config = dict(
    n_layer=20,
    d_model=192,
    n_experts=48,
    experts_per_token=4,
    d_expert=32,
    d_shared_expert=64,
    activation='geglu',
    moe_layers=[0, 1, 2, 3, 4, 5, 6, 7, 8, 9, 10, 11, 12, 13, 14, 15, 16, 17, 18, 19],
    router_score='sigmoid',
    normalize_top_k=True,
    routed_scale=1.0,
    balance_loss=0.00023,
    balance_bias=True,
    router_cosine_scale=20.0,
    init_std_router=0.0201,
    lr_router=0.000594,
    n_head=6,
    n_kv_head=6,
    head_dim=32,
    vocab_size=16384,
    norm='rmsnorm',
    norm_place='pre',
    norm_eps=1e-05,
    positions='rope',
    rope_base=4350.0,
    rope_fraction=1.0,
    qk_norm=False,
    attn_scale=0.177,
    tie_embeddings=True,
    parallel_block=False,
    init='trunc',
    init_std_qkv=0.0361,
    init_std_o=0.0361,
    init_std_up=0.0361,
    init_std_down=0.0,
    optimizer='adamw',
    lr=0.00218,
    beta1=0.9,
    beta2=0.95,
    weight_decay=0.16,
    lr_head=0.00734,
    grad_clip=0.5,
    warmup_steps=291,
    schedule='wsd',
    decay_fraction=1.0,
    decay_shape='linear',
    final_lr_fraction=0.02,
    batch_tokens=65536,
    seq_len=512,
    doc_mask=False,
    train_tokens=280800000,
    steps=4285,
    dataset='wikipedia_en',
)
Below are experts of layer 6 (counted from 0) of a mixture-of-experts language model. Rows are named router (the router's row for the expert), down (a neuron's output weights, with its number) and show model dimensions 0-191. Each number is 500 + 40 x the weight over its row's rms, rounded and kept within 0 to 999. Numbers have three digits each.
Before each expert's rows: a language model's description of what the expert responds to. This comes from a sample of Wikipedia text that the model never trained on.

# expert 17
Description: Prepositions of, to, by, with, between, among linking nouns like committee of, journal of, accused her of.
router:502446500493570575481568576512520491543510508487472516524522553500513483495441443472491580498525507522477371452481461577432553546446481500475478462447523506486515466560474455486580533489560476525529565496527483516541484426566461500521533522452501474540521528568515537483543486544491534492473551409475480398519520522488543539539490507493546420511437492487463522501481584477525467525437525484541481570540446498538531494503508486430484532482608428476482476492497439488563554447578477537511497512546543536483537513511515471584486524455517512502508534570504522574473484496492526522
down2:504508522527581553508489461508531463526490536505493522535549521516552475545518486508474524498493476522513533566567583482462494460522509493516570495482454503560488449562417511537498466561497447432553504477460476543489442434598502517524494548549555537533490527489492441458538550505535484542532450472538525517499501474429492543500528556534499504470484482542466489464462527481408486483471491481431442527495440442552540504493413501495462488447497496540451479506421488468599436470500543505506505553523538464457452461506542533409436551464404540524537500584476477538540511573576459544
down3:533473500446522532464500467534518543513474525505544483555594467513495514408454490478443506531477558481549513482461450526499473529489513469483491545499541513472569461552479494513461420512499503505514502509520544562446398405462578467523519506474461512506493555510443441511507520451503512488423551525513459574535467429446427506478465501577491484534473433519480509502532507457528603436514508558519527482448521455506462437465532475477525563512576522492527521426512432465526497480534484494533471535401537510469443514525545513512464548493437509515525549515460535448448484625445511479
down4:601576516480486508568482474477475475506518435500580518541495587511460489553517531500471510497564420487523484501499580482480524570536510491516494537514487599514481546453422523506550475506513530457479471504465478559506545500523488469513432541422399522544525486463489495432549431510460470553538503534510555477536504503466490486525454500520531513524458459544435502538509487493470541458497581552467497489485505493517495462517443511438492386458553534590490414495398527465504459523490529491574490529448496522506427518446481526516504537563477509474452539483510537504568507443520498578
down5:445436535483499402511515531473568420498496485434501533572501525486493478510519524505503499502498499463480534466526512490449500405467492448553500544549509442507580496482474501519491530489509533451403484456531570502556485492474501459515475547433456507481508498551537517546442483534533508524525549533523581501465512453463501376512562510448461464516473527551559492442543501470522481543483513522481545466568521514464472541429486490445550496440472452497461525532506553515503503447482472457458504448542496420524433420500483572489485475543504488456531468406549451541416573438539465467
down6:507518502489542491474430428562444543545450526475479480525496485525523574527483556493492528527497496498513505463508587448523498515497515553458438547522495452512506491574563499526537553511492480520527518489498508512417476475497514459511539534475486476445507433471441499448582476495519467572510460510499527495476510469432468543484502576578512548449507464564487451424556534542471535421537481535579520474535517493494497468530509483521515624502526578453519517548471516519434443514483533481521471387386496557505570484559517474414499433520534495528433524511521527528479451512551531468
down7:518455523520481380523491537539467517498492426508459565511520451505479539579507450444543487482605479503507485510463496522536438519550501496505515497448542460486519517537540523510508485472541564482522541521554448464468474567420515432500458518501610504515485507463465446461511521413548482560469501473507505518487524523473468529495557469411539451523423491496449542410490470481467519441550501505521467533505477426517514555461544558568517659516485516453479555430522475524469536500510454527441496401515475504448515512472464522486509489489499487500515521460485546522429473516454508507
down8:460473584512436515423528450511460517475553454510543465478459440487417502483503444431466489487495440465524482492600451496464470496503453548466520453450496525473506484541514475453495493548471506492506551499478507483553476526466568536418460496486574544506529462521475509525423488547538507495438446570572448509471467541479449493487508451484430505514533520450538500566507453514455499533496523481445469477354530572561501525534572514544463544577456503423513430514497472499489567461468480497509514517505523551553464456467481492509482462517568485532475544500546547464494514453535557433
down9:463524529509530501575459537487536411455522440505474510505433504599484487455491468491451535473504471507519541554512503430522482532541507484433515484427476543461481511512551516481416546545459527515530534506486553515476484478495468517424526535551500501507425511524435547583468583473485516482493499552542488480613447522525575526572552462513507539461477503564509454482456488499498570526480467466534551486483541556468566513483527449586490496533481538530432520532520507522497501499479445478409481461507492506592494411485534541516446468446604479492474509489432532497586511503519528517
down10:539495437443527501465539477495440529507491527500480508545515444564509526479444546486540553462444494577491476538540458470580478542482435508407524482481490490498490521518476455543548515465593397480598564456548497572475484436502486507506445544538589429453480536495470493493514547499514463468469446463470516423494455520496475518481500538511500459512453486504532511452543499541499616516491491394417496474513418523546527503528521416444534552451553472552518466495496481491505476477495525514439520563481494520532508502526479458460474560531483555504524526540484478572523497551569472467
down11:454480496493538476435472437534478540480575496457515454528469438542469497481460450481552483428482537448503511518481433461601438501442493534443494459478519470498514435496562455504508495541458499489573497560482568504453502452544512480451547556496514536448452544522408520569476557536578519558542532491526458450500467580578527493491559537503466534490502460533469447482461473528481533528522512414508559457502534460443594461524512455524536507466497514519541524549516477470463529473473509479534436522548449508526550443542519513453443432544586448489492520476463536473562508474503525448

# expert 0
Description: Single capital letters starting names after a space or bracket (L, K, G), and mid-word pieces in names and words, like boy-c-otted.
router:525484458525529570472512490518475491549558517497531560499518570474545487521517483503521567453475421543528480516521496545490549578465537515433453440493532461547520546473485496461597542515511481508455512480586520549474515428456535442449563543551545490450494446518488574443487453559481507503500485512454478429531522494460517518565467502518470539441457507467481443421471500478514537491537507505551491474555514442483525500523487500463478426446518537516522496549515513478555501563592472518575433532560521541499486509499517427506441526414514416479464424584498570575456484492502494488
down6:502533574505438465477447537557530541591489473494558506529457522557426500560541519514501489530509566477457488513415526541468554430503496476504428464515455517427493504496435459459480517525496435565471436448530472470596437479496426507466475458488488487581492443519463473562466501475437465466484512515450535539491496507490475479573540510497463556479534535484554516560444490521437531508579524484526505514508514501491428518442487535496440520510443536434462459493485476546541520530516477457506574483560457483521479525470475575502549578525515444534521601476485526447526545510461565487
down7:514492483426503440573471424558516490499492494532535543446485479495528506526423498548567485524542503550516482566503493442472623545532463456454490460565508503506493483465501502411507444500564477560549517534584502535498519530469428475529487413547507455458437431446538509433478437444500503436505508496489433534467538474452487514519519501462518527461515456507442569515493465488511494485526532425498488482508445460526532499463504529486505425539507525481467496568465459476526478542516532538452504524498562505411485547543526451532516531511507454454480389576449467463483549504562549469
down8:464504477516424518544462510516494538499443474548457538524516516507505439522530409507488517538514489538481484457547477494554519428549533516564411562479496490510457503551538517465487564446486507479586451486605437412472499483476453472532489496483562559509555490468492544508549560497507474446512486491551588503521508486529461513489532430523441463510494560545475541564513492425547537492491490566514437545450473537496472538466530540485474563557481570484534509469549454481440464456526557573531507537479523505445566513572524447545505540550471509530481443517418504516512548530495591501
down9:560473443538531526457519517565459488530551475472477456472512486478572497444472622515621455499453445544573442551536536490460551609534487543510434466541480545537449554477492407487495477536498462492523520473477565472467489523509494457493517496506501496443494428541438457583533517545531474520481440503438487457511497443483492492506442528491508564470445518537495528484501520472530469499427521517502572508460462517490553461573522526450536450490535573496494446557518495513456465540518438488517469457461474570574447540503486522480491536409532520505552514520478467504535486483555524505
down10:497500504464424545510501495490551530550551489467466521487569534544477421524515486524535405569510514451518537545470411580496524524549482572567478527458488518561466465451547480525475503404526466461542513501551464487536475582473473421523597471528484492537499511455489572531516529568496477471478479511534468515512485495468444532489488481504445506570536513472470533537453514489459503515553566578512532486432409490526465523461476530486455543581450527435494537430496579473526501532473518431545536488492421566466515561529546445574496536466475507501519476535530509489500529524502486455
down11:485492522533540570416509507461478431580540490558499412584438495529509559620477538459478509504503512553518498552472508479552526479527496505550509528513464462496526541533514479489540432547545451581472483573524528487544516451474483465523470507516466461438494454533499430452510430439437456524485507460515537479467532510556429484521522543502580480457525466452594505461476419528570471475531470460553476498482521491520523467539427524512520499453450440474538473543522453523506449528530495578492451482519429562520478492450542533483517405466496532495471476466547535536509497526438495479
down12:490504480497510470431526420564460473546551505529526507422534469524595496485456550511565466481468503501578507508542491471468494501518503498496458489511463458511452502455522478521498510600554470559511504508417611581511549472471570579515483567568447492466525482519459546491536479435440549465575494477467444474507507468507553483487453535420499540429468469461486558477509433529471517449535463404542531503495458500480506499517483414481466451452572487527514444520528533542539464529502474473508457529491533483540542485592477516481417476548442473547481513483533478474508486551510471472
down13:501563491535603473512449530494558534520435524498470407458495541517528504491449520505498458613493535555474492516472488511517478540509554435458498536481508430492533479538478515542511529548503502505543513510440507520507524502559439575458512509463471557530462542514466563528509460503506564497525456514461536587510561459503515530433498470479405461527431453547459554463523448497492578505466501445490466549524464419516524485540486558490576467469539478491513554439546474532505487411465512473435508582491557462482497543485436481458563488469485499477505496511439437501522593519461542559
down14:567502504390420505455485522490518509508450452433494573507533522506441435538548497506526514575470502533469520501493458567501512465433489484554520510534536486467490504549503553526521510454518442494492491427553389427487454508502489540490570491549502559525494540404542518521489531559477475507416457532502536540451553533500483549459477429467520474522476499548447455600489564469507458583530534557472452480418422541479512504518501556562469494556493506467541469487473452456462464458482483506484560463541437513527490487520481440495512585569530523528549500478483483479508510513473535493
down15:442573502561478438522470493511517502472465579542540530540469449500495486612530513483523456477471465438493501563507489458515548515507445496514553516522552506504430470471550470498494591497553443542431406501460512505440510504382509531528447519508463484516494476500482523482518483445479527454495444541487472434490586513511530536469480519476593495493598539478520455463499518516499470485464481397485518431493466482487470550532534501525449507484530478514510503521466467581457556548464479465463572444515557465505470463525460509474457480552523493572525571469425468454495461549478436542

# expert 18
Description: Single letters or short pieces beginning words, like c, d, op, m, plus common words such as not, year, form.
router:508428431489517537532553550488457580508495538526501556492582475449542551471469478540494502478488429502492569462504526515404520526421455498528510499512585434482542534480483434461558451491547478479496526469489535493473487519520484502475518528526516486501561555572531568509460503556507502500503511478495560435509458470475489495485471482457487445516501456515460470508466502536524448525491513443556498499594557518538559494520509455432545441481522533492470452576509427510563540528546481498507524580546502488499555529468578515545442598386479461463535489513489554557543467446434527460
down1:495513536467454568474453541479498473468387492514539558511519529504507478555547499434447551521498460441492478507544461485502487502513524436489582476516479532542472438513552500414448492454486439514488495481523412408491543480451454450524510499513509552539433502467561515461523488602522484513558452538508522548471504487531438521499592502469546448576498537505536470504490589545513477515479503541497401453521526500544501496473571519481511602502475554534567510524490485456494536483489463436489583499569466492416515528479520544489509515491483511544465440411471497473514523490523533567
down2:547489546557451434420439490516502528474445491499618604449513477547546505538512450520465445479521527518498510513516449449537596522553475493499538520442521441497500477478495462514472450463558398501475493532517531455454443569517518500475486454479568486494439427549419469492426506524574563464459487526446544523466494457473505476510544463484453523515468471487470521464538518451514552570469535447485566504522513486538486520525495439512526520528527528497511513540521497508406476529520485501570494557521487477449544522535484479541511532568465509520509455475555546588540506456578497562
down3:550448464533482609548523439501548471467551509513425447561447474495487522453474474510539491524519514505536494533484502518578512485508393485436530467529530461490568483467495528534469496517442398499616487515421481517462555572488507496463496480531504432512409515511554501567435462501428535532501550510502501468469487564528452544467533566551529493514435545476463528500535465537490487501492463518469473502555496489543499496508481499452499523539437565486515523391557493517512557529455497522517492444533533487494606515487503576502497533547479483552528581568470478526509454490472508535
down4:576534581474472492535527492490458429548521470506473598538479533533500528513502495481462449530477432537464485504400489481468509536598517439533522538449453515476446577481546505409562526533522551512545511491475552571531547428553525516489517581566573446544492489494528504459444565507481475511512540566545477483423481565499508507496455422449562455465561521507550470511523469542454472466567447547443463516486520427471540500481502507527514497527448441480443527546493553485518506569499491466495520492460500478423476533496497506509428469557536514534505500498523506530424480453523505496
down5:523469429519509537587435510507555551444464493510499526556529466500493560487504514562561567473491503439453516499540516530475557554490522541457488503414486451583520474469474513495483568452519493422519451529509458434464439480473456539475526477463470453502489517474560572438508522498430455492463528467527627565557559526499434486451605460495532435520561539529531454465459445510500475500470505463565538463461439552484502497426557488513482554488494548539465490466496518455516548482502449544503559517524509509479521463445508491471481516491435460502513425464541514503476510454536474555
down6:535608490507567501582531452550494488574493527497517511521445470529515550487484495504549497531528465477471510452480524468462509516498525424495483447528499416511533495446521529462495500513518581514646525564482554468469509467457489567499503515547519537468499493502457561501492525423493584470598501499502475430475537521538535533495405517452520499514470475499487497481555386460527550513573481449453496505518513497520511514548532487452475505466516476550511452520491570600438455553540528484503469523557486487563468486500514478516547483443506531462530509524412491448435512478550509576
down7:495468519535449534523513472498446479436482530473522436512494503491444557467480552500474565441499579542533619476514399540540459567549513493542459507519525429522530460473554545432490475459431555519499531526471477533450470490453565461546538425510484516531418463488474533491448439539498512428497502521476483566442523448462509489542514430492505449550452493452455446502575490486563492572524485507476534515431500478514502478439485543466555576486454466463491526529516481449461457560505508499514479490485416466456541448506505473491501545554482453523487490531515473554462588472522430512
down8:479550513412552544488472528497509495505566423539418487484485504519491462532482461508482463567514472476504456535439512491449490480506514480434475479437549551482545501499498534418477487485490546472515468557522376511590473507486570502492461501492486514461469493498497505435587568541483513469490526448622556471455514514536509433558536461484486487493560528522550493542492496503484453439504446499547487491476556501480501456503527491599527492501472523434433558493518509533451530508515497422455465497528535521472479432522437422486508460516555488511514472510510606590480474395492511497
down9:465489521444548458485481540484529572470473471523435461502496593473515508599398485550525514519481490565518577599544526442528451523552504510506532549531479533437458472510414448468517449494470462550486484469605469475544556499493442518533474511467530521474485476509507511524509491499515502511506502491481504537477494458536466537564558549519478480543525550548498550528562519508521489514444483484509453455568535467531483538436549477561465464558549545514446512534520506605482515445524482588518519495572435480474520500449462455547525559435477532501540424440522456549467506539513452518
down10:511551475528422459486457477486533512509460554444586491507494480544489558510537420582459556472475537542484481523515425564492454537549511563527478583485494499511458474507457563496480516515368527495551511587449525504473465498523532518457512460515536536543449466494419529472507461511514491485492498513460462514535497482418488481473511459543527592540517477502493523450528488511531532565573463456481477529457470452516529520514513518484526598495440517466574501465545504429526480450510500456481476455448476521392542508497483566517488532537515459448482506500392546578540527542516513527

# expert 47
Description: Object pronouns and content nouns or verbs after to, the or his, such as him, it, them, work, life, speak, aid.
router:555534489529477558511554543562489576464528484490550516543533563464509481473442484483490548504526440540519506509443499501475507453517431495505506544433523487541458582495482468496522504468525477465481511465532483480574461465559518433502547481514567478545495470572524485530502498512472558554443455468493510482503505493529565485485490443482454444464492470527479508559430564528539532485539448460559501515581621488582501460493589522529515432491496501415484494589510548572484555472517509444520454535542540493519490530515477495582565522447545432433463444534522566511483533453478473451
down2:494498548508447481546533546552488505412444508529540506510494533513417546558443545479592472404500443511482446567453473471436455499513528529497526480484517531482476509441461462521469477515521439548480514438483534560505517578526486468503503538475476567492517555560508444512450535446464546498519487488486520497478470466523480474446529497485500505538458431467519528558472474541461480530536393420405427552461503409477490499481525404497482425456451515446491479468473481460491531525520499537484448540505476496526508515399439508506486542475472547501498562561498474428514464546460520557
down3:529463566491565471540533491490496504457518502508560543499536440534501505460559583485575473513497466475480532512459506505525592517503479492481481484489510466466500525508490479499473425476476432485489532487513538552466545494514503457529549439497527500513515465536455393454487480468499558570459492541489513535481466515478496518525575503482517451543500419418485495587525413498510471532505463407465494536459538442460401514510453512467453403493523512411439574521482573513468512496559601532549489495522548507452532491501463515518535505514484556530469459466527409487520411468562548527
down4:514467491436469602460443551456473540591507502413470459523507420545445535436481460568482464470527522525534531474502432511511554489508493569471471442510442506491537429450460511478461538484455506524454497503450480526490478519462486435477576505484493490513536466509428418549471484511475490541455488552543550455439517453534553441453479513553482438428517548526486530539541454483437450497459472470503537533442522524558533530474577470540464554517495496455525492487424518521502486522550542581498511461555478537550559545485480529527453468520407497557489490512497522464463461422463496498
down5:427565513475542529493483499516408487356429498562447515522501486532541489486487513582498567503457477478590508529509460480553498403539534503534457509463452488453448519485554535546472429550583544541468471476472484533497427554458484497505461481557464542472471528514491469558488508464519439501460470509548525581535496479485548433488519522495452520503476545537519417525479529528506510546469433510549491466500475460570430489529521503483558592517516521552495510495481503484477455538447495507542511536561558495511482485533548482502444401477476536445505502562530502451501479526466535565
down6:510426396509514513480533454459497523459489519471532480506523433444510552502487513459563526539506534513434566503509438539508465471461538556532507500470528523503545564534468520485565442524437511529590559418504485559498444468489492505502506582464520540528528451587400420547506472491505597523540520509549497470451616508590462462498521520529460501546524425476440492569509406508586517494530506561424534521511522543477500484521564494432511534491465471488556533467480522478462490495480510513500542477471514521513571478507472554477483476579497504512526511526502454489484490537510490465
down7:505528545513526528501562553497575496619544519427490495467503582492524426478527535565476480510485506509491507522449509454495563488465471459504480576500495554563531506504537546617413437512532482525503510547515487420542448503522478472493503426498530497526483540569538490445477524511548420512503433497528492491466519549453494503549503482503457552548531593456565472523561452458508523477492501532567506435491536516509561423459487469419470543543541511544465485510552470557479512523463502546537460506480489504499514511440479488425563470454534505512498521470498512492428585518478588470
down8:521399540583473494455489473525489477504480525490521484501518440443527474471491525493488440492506448468453505466494497487531514551484417454478548461496488490392467434525440492562506511416509453490539512462464539499475505521509462484509490501401529509431493480470499489494543473613465528499551558615466487462498509521580452534473514409525528496512475415494400547459512535491449505459474436481417520484526511543563532539485536478548524450526506462460490494505497449502533498477575486536545497466481494495580494485467463551456533527498474580567540532522523496500475528453436581484
down9:427481433572467529450504456491406506455478457551543471521433521508476493471484428487514516491554557422568494580506505423503490489504444549446459493524498487505454421459468483497503484508517472495524489415484456438512533543463499482510577430484482494554441450596486517549527534494413440571411575566483517587505475528537504531537519532564519523450486550560522488516470548463480469584492440538505497475498485446527557489452510515497429503529535499536484515502491522569479488417486511451438542492548471535448509515507468507488486483514514435493497495596520485494513523504513517493
down10:522473489529469426433472520478498444519510491462523555493510479509512461529483486498516572542463485584413561564475500500475511515515464475478560477543521531445508383554489572499519559533557426564535483521497447508488464501436440494515483559483586497521458513485506545518538512531461492522445549470509513546450498564482440580526473459449563454501520488486575577501468454515500518508522455415460473467527556544486637499494475497505551481424482557470525475473520474529545568493557512497465479523509507488512483514427467470482505515494552493425532456463566513533452412484511501491
down11:511539372492551493536527510504477475484535457485539514548503525511490519507455468541478501510481520514489580494574579517443435566458483475505554525492478505531557540484583481505454492442534419500495540507569506492530481492478586562453459486566503413478453496485475537498565528389464502501521530475492507433484517485517558470470458431457520522463482527508502458458524520515513559515488524522519436544459449593464550471484526448496501468486547534548518473550540479524510417529547408447476552497539547459507510497512589446452557512508531475444552503469542492477452442504458515424

# expert 30
Description: Capital initials and proper-name starts for places, months and titles, such as F, B, United, York, January, Sir.
router:445517475536512577553497554471492543572542476494478437478589522564532545479474449498473556472441436511516459500504514508441559573482477483469446558515544514457503503510469528482439487447505443483520536494569559567493534460501506515475542540490541440551498494587487506505565452567498500492558498412530471491479556550502506511496467542435441520475489492502440445502457570556554498516454451536519500536533444482550526434532463475499490456441538500508573480539535582562540573523502474531573456499501552461521565511430463501499497571481456456502439492550513539549454486455512482500
down0:534523498465509492542556526451489473537530480527543518501438564550459512487581598504496556535522491514480456521518528470404496559503484506456544547496518410594495518546458460505507452532481496523482548554511495473438474489525496505510466510526505531487489572498522563504522450563508481467525521484384560529530451492592509437439539485455538517502463493475522539446450461493527503416482511493489461528481459404529484532501589465498492451486501495489528500522491436487433549474503484504535502522531608487547537474454498523488397487489506516422602565483514495575493506462486431522
down1:482459404475552501537423450518505493541499531479420468432478507551574494448468482569476454556511468518491434492494507527444506457499443471473491454500473493440540480528436484523481517491576449520512445501498508489520516517582505480548556441524524455443505532438537485493490478489452537614525530444397518513536576487451501516505510508478475532487454456549496495440476553488457413474520494497490501500506554476424490517568469479439475446472535465475505504501483490563519587532529557499489475492494493552486580528513509523497420500429502609466473570552497513573533566530494512491
down2:511516498423466522577543490525545525484471473495503481486562462484509544492475513508473476534435424396500412496506465494485574505488456437466529588493571511532408500491490519496516495414557489538485485522473531480478447462547480482430568546462551574480464529567489511520566482507521544558546522506551445504452532480499439463548528532511491517548483422537481442505427519504508471528484461594519463459491485556524494431532474433537503486482493442495577497469543541479521531440548522477573519488498568500450516499444498471525391492493536517506491496511478509547542532477579539438
down3:473499523455546529554436511436463545533491515430453457492494496537452522510480532538481518420462469539526429474552429499508571555578493544452513451477454581491504468476487427469532479469446449550500519499475477512471482492555524477540498505496489526410536503511440501535509445530479537500520396511539524495565516502565482548457508572552461484469490470507409504536461408559496492479524475529545507532508444440511509442562460456513471497473501501472580487562517503527441596520559475508594562545462561438537565500489477495506507531497468520509493456462569453479475444505504544506
down4:571544470455532514489422539479490567552531495514572471516514462528483557507494450611533443467510506502493491483453444450459558522475517490444538509513476567546473434479525420478450513503481503503511512499483545511528512518573478434495564513468516554470440542486413563481541441529527599531549483566473492455521496578553525449502492490521520437526528509490445604580449456482458490531520497560499573458562498458548450484540438477507463510515499423518545502535493541486451536496540514528526480467485537438501532556464514456471509487557440459443476514545527491573500480526533466526
down5:525438492486528424518449468535509435420426508469481523492530439548523465505469467585433428504481511494448494507482532471544456460526504456512468534497507510460514486516498559519457471491505529437488494506460449451507436494481479494549497535475522417523484482470501451532504511513479507575403529473517492557485512492430451460518546473480469520541564507494558561477524541504484575534548579507529447524507563464486540602494475572465504586516479491512568436465441527498496573522474530517490449437454539497482523545590556541451545550459406548535529527490488558511458521547524449519
down6:511449490466514512421544520567490520497540494507463526534552495502496500464512543513545546422554541458547506510494490497503549492529482562517477505552459479475493523460525478488480495458466462502507487531530509498487487523426451541454497538489495513434554517502458504539527485452541423573535456553510522541521533438557509478540431433490496529486468533438491506352560484420479520518393517483548527428467509482398433579537415457495401511482529543522550486505500451501537524497459502521498509383479464445585541483530486436496552550521452488506534488504517553507501502532487535469
down7:463477510588477504441477578439542499511492425511482565508481541558572535516470459535500478498518505533521572594547526504492518490492449466532485490537484487437539533537435576476496485486514553514539459474477442557500511471428540509530467514537541420532511536488546456534447579531451472497459545505558532507495531503474586535539544494427522524496521603482543489551491511572492496496510494483479543508531513579433459473532468506465533527532440494539421586481548486498510463514531486455494456498517370487446472390521479515511495525471511484542548507442434514491513537483454471495
down8:564542478471522468513471501463567455509476420456418465598534559427522509430496514470541509473483546502540548450491541498506501437543543457489444590510449535545462534401467513520449547562528491474533537480493526497490502489493508549500491471571494496475414479458555476494511519487515470489514491511461638583480469495528445452500518437472549498461459487517470489487515499548527506456481541431476577425439508531532479459509540510485488537489437493485479455539546516503490545510470488516457485528501492419522517404464528571508577498466462563542533456491535463520466497552517535432
down9:403531435507597624499530507551506494519453519478429501524518498556560457571485462417495488518554475505478547494463499527547465438511505544515534540538491570501440479512572538525457522509444454471414503503475538542552481476569478579529536460554498551526518513482539466509565436565467478516506521443479469452536480469496491485501459555554464523499402485496466515509465543485462500446524512507513570516502550483519505500536457492547518415434552567511480467475552441546460498568529548471564496470520502463558546520512497481514458467551509523532548536557484496507492509545508428547

# expert 37
Description: Prepositions to, of, in after verbs, and inner word pieces like at, ic, s in anatomical, eradicating, 1960s.
router:581464481492490600473495523554528525532525533499491507471510572516537478481528435522509539506544555588443452515516553540395547575468490492492478504419561473527514533472491495517522507473557495513538560541545505517582409392495567518533527554460483514498536516512474486528471515515490528545502533506513536541526538487437474471515486497526464511460482546526406563563491526497496528451422522438580450507555480555496521429461467477474527494499554458480485497553523526517486520450525497493611437534577488493544517476527560474522473535490531430497505500484531552542438453450493547469
down0:494511498484496513562498520495563536530437416462542523473524554519493455553448489487537526561546482553551502517495508485517468483576475454504554551535485467497548437476544518465446495437504520452495517498562452427456480529478543483475501482426481558478515507417542440504553427544526475512443517523471479503538530416529495524537526480490450445517426501455481500514542606518532564503500535475495508494454530487457414580456439518511509466513549479483486438440459481539533486473518450481526580438522489452456419557476433421510520583456502519450547484504480487483543566448533486551
down1:476535541493493525454463476593443516507508529505500461484477545474448478467481478549497496494494506481475488550491459495413450520515527526429510491517470482513450514462480468504516525499425533607507532545423590552445519436474469538495537475468491525440528508497529592478478490528561602489517497444508455522492494582526530494458447510480507462518492516443497477550478506536513494571507558376447468490486507414527472492511533573503580499532565439555509494497498511538530488396523530545586451473474493490490498542548488448558576516502453532478580563444486537465470516493493536489
down2:449476457470478518443467562446557455496507530546465465465497406441554468533509468416497520487455466475551531537531537496518517546471478443467390400428514507456483414454519511418536506471486455550481408475499567518502538423515428484481507522465521470537540504562508451528483473522470520506474510552492491418551483578529551517481496526546517549469499452482493475505527456466457441496488554513462499470486439542514477466535464495501477434501553507531533549602530475515525526474524475460489477412548448470510539503517518497549508437531466448489478472532472557542574439539506483503
down3:511465530580456569511488526519486443530512443449463506505481477510423575530514494520489466507458461536548473521497499453502434447511498547494533558495499478587417488536515499440536520476498543475485480483601406479491500526584503482556417537510539491517514471470488552433528476405455456530527483445481479501390521494571425548517573516450520494489513511477519566458488480571477500512494517450465478446508474467491497498486520516450493605476526529504507499511486511534450539475535482581474556517413534568483500501472443486502508482473465469458517537463388510516510481565529539570
down4:465494503551472401510501469548510477485420546487538498516445504477505497560518436429509475490477514477464488591474483481526446507504503504484503457518515515487535465576548538466514508462522545522508548561504523495530509461464540522408500470513640409477471450543514493549456450461520564516461467521506511560501545532444531552470483481438518520542490513509480485470515572489459422477455491564477385573521542545503436478445514566529494536535553502502476516572508473489493464558561476504563516512577514481504449461490494490495514490523559457511463503479571508575515509388489556486
down5:550498570513468482501510455513494531500504569545519423534530405507542611503451449517514455475565506509473521464549455506520515544529580535531531482527493490510438453502436493499500538498449488544502513534468536491492472480479533499503465517583539444533484456576451479518455506380547503511516538511485453524465479479519471420468498546476511527532531453482531531513510422515433471510555500456450473473520524490550497486469537428451523646511490500543464514559482482486506503510516530549421503519485559470514580467434486455539472502504443570516473453511472464405477503550493460412
down6:464543511575537564399549528484568427440496524513468562464517616474467464518582459490505509484494526480550469514470543526473513511537419440478525557514518461519560471523510499481523573483493548443465520524517449445453544518522468481520501530425536537480520492436552538433498437555467436505450540501555465458522518515512464496498521455510519402481470518471470521520465532528512549488490545505539452495569537517395405545438483566482460432551518483510473508500496490481462488455452506438544446472427549502476498521501485470508475504470509460425523503426543525510498493487508439458
down7:490550526517440545483531513498513521449486495509522574579425503488414480494522450460472527526515481488382509542488476526505537500440530480487495497492506627495542533517495527411433525520499514512520532493507458511502532466490439473436552458503484464506513542528558467507458465527508478486444489520520475491506442468515537470504532461492585471467569502527475529584483433501519452502598542511518533511505502511453574542534578451521461479526425423500479470468474537570570491487528429437449533445469486491477472476492537527474540569624541477457524522461534455448502517500471522424
down8:476545499491509427464497499467482462513463484538489502490483434557587458493423443466599467482504544525498517506564456510490494491504518486534502509555495502480492482523517477529506497481533511527569534535550398510490506478489570461470483546512511595437488529467637518486524530538504561486485510498525522510461390498455465562493579520478479484481446503529465533478432566468410525529468475521528572564529550482499533509510434521487484481499567527520563539530504557506480454493470534426552505481537520478525482473562494418463462391469485559488525505464470505564479533457585529472
down9:476503487443537519588493520558452499435587473445478497496507487494474495508504450458522496481528442555487487478463480443500551422545461487536460562545495597468486584450479511440506479452417438444543432516589521494474552529521467444512501463434512452531511404491532563440532500481448507459490546484455600512512471526462523487553539513528496421487537461522553490509518523510511484560501528508455586456481450541484516481441535550468434539517520456520494521482496547493492499574514566560385547497520474478465489449484455457536533471522472474480508524508464533522524535540468510464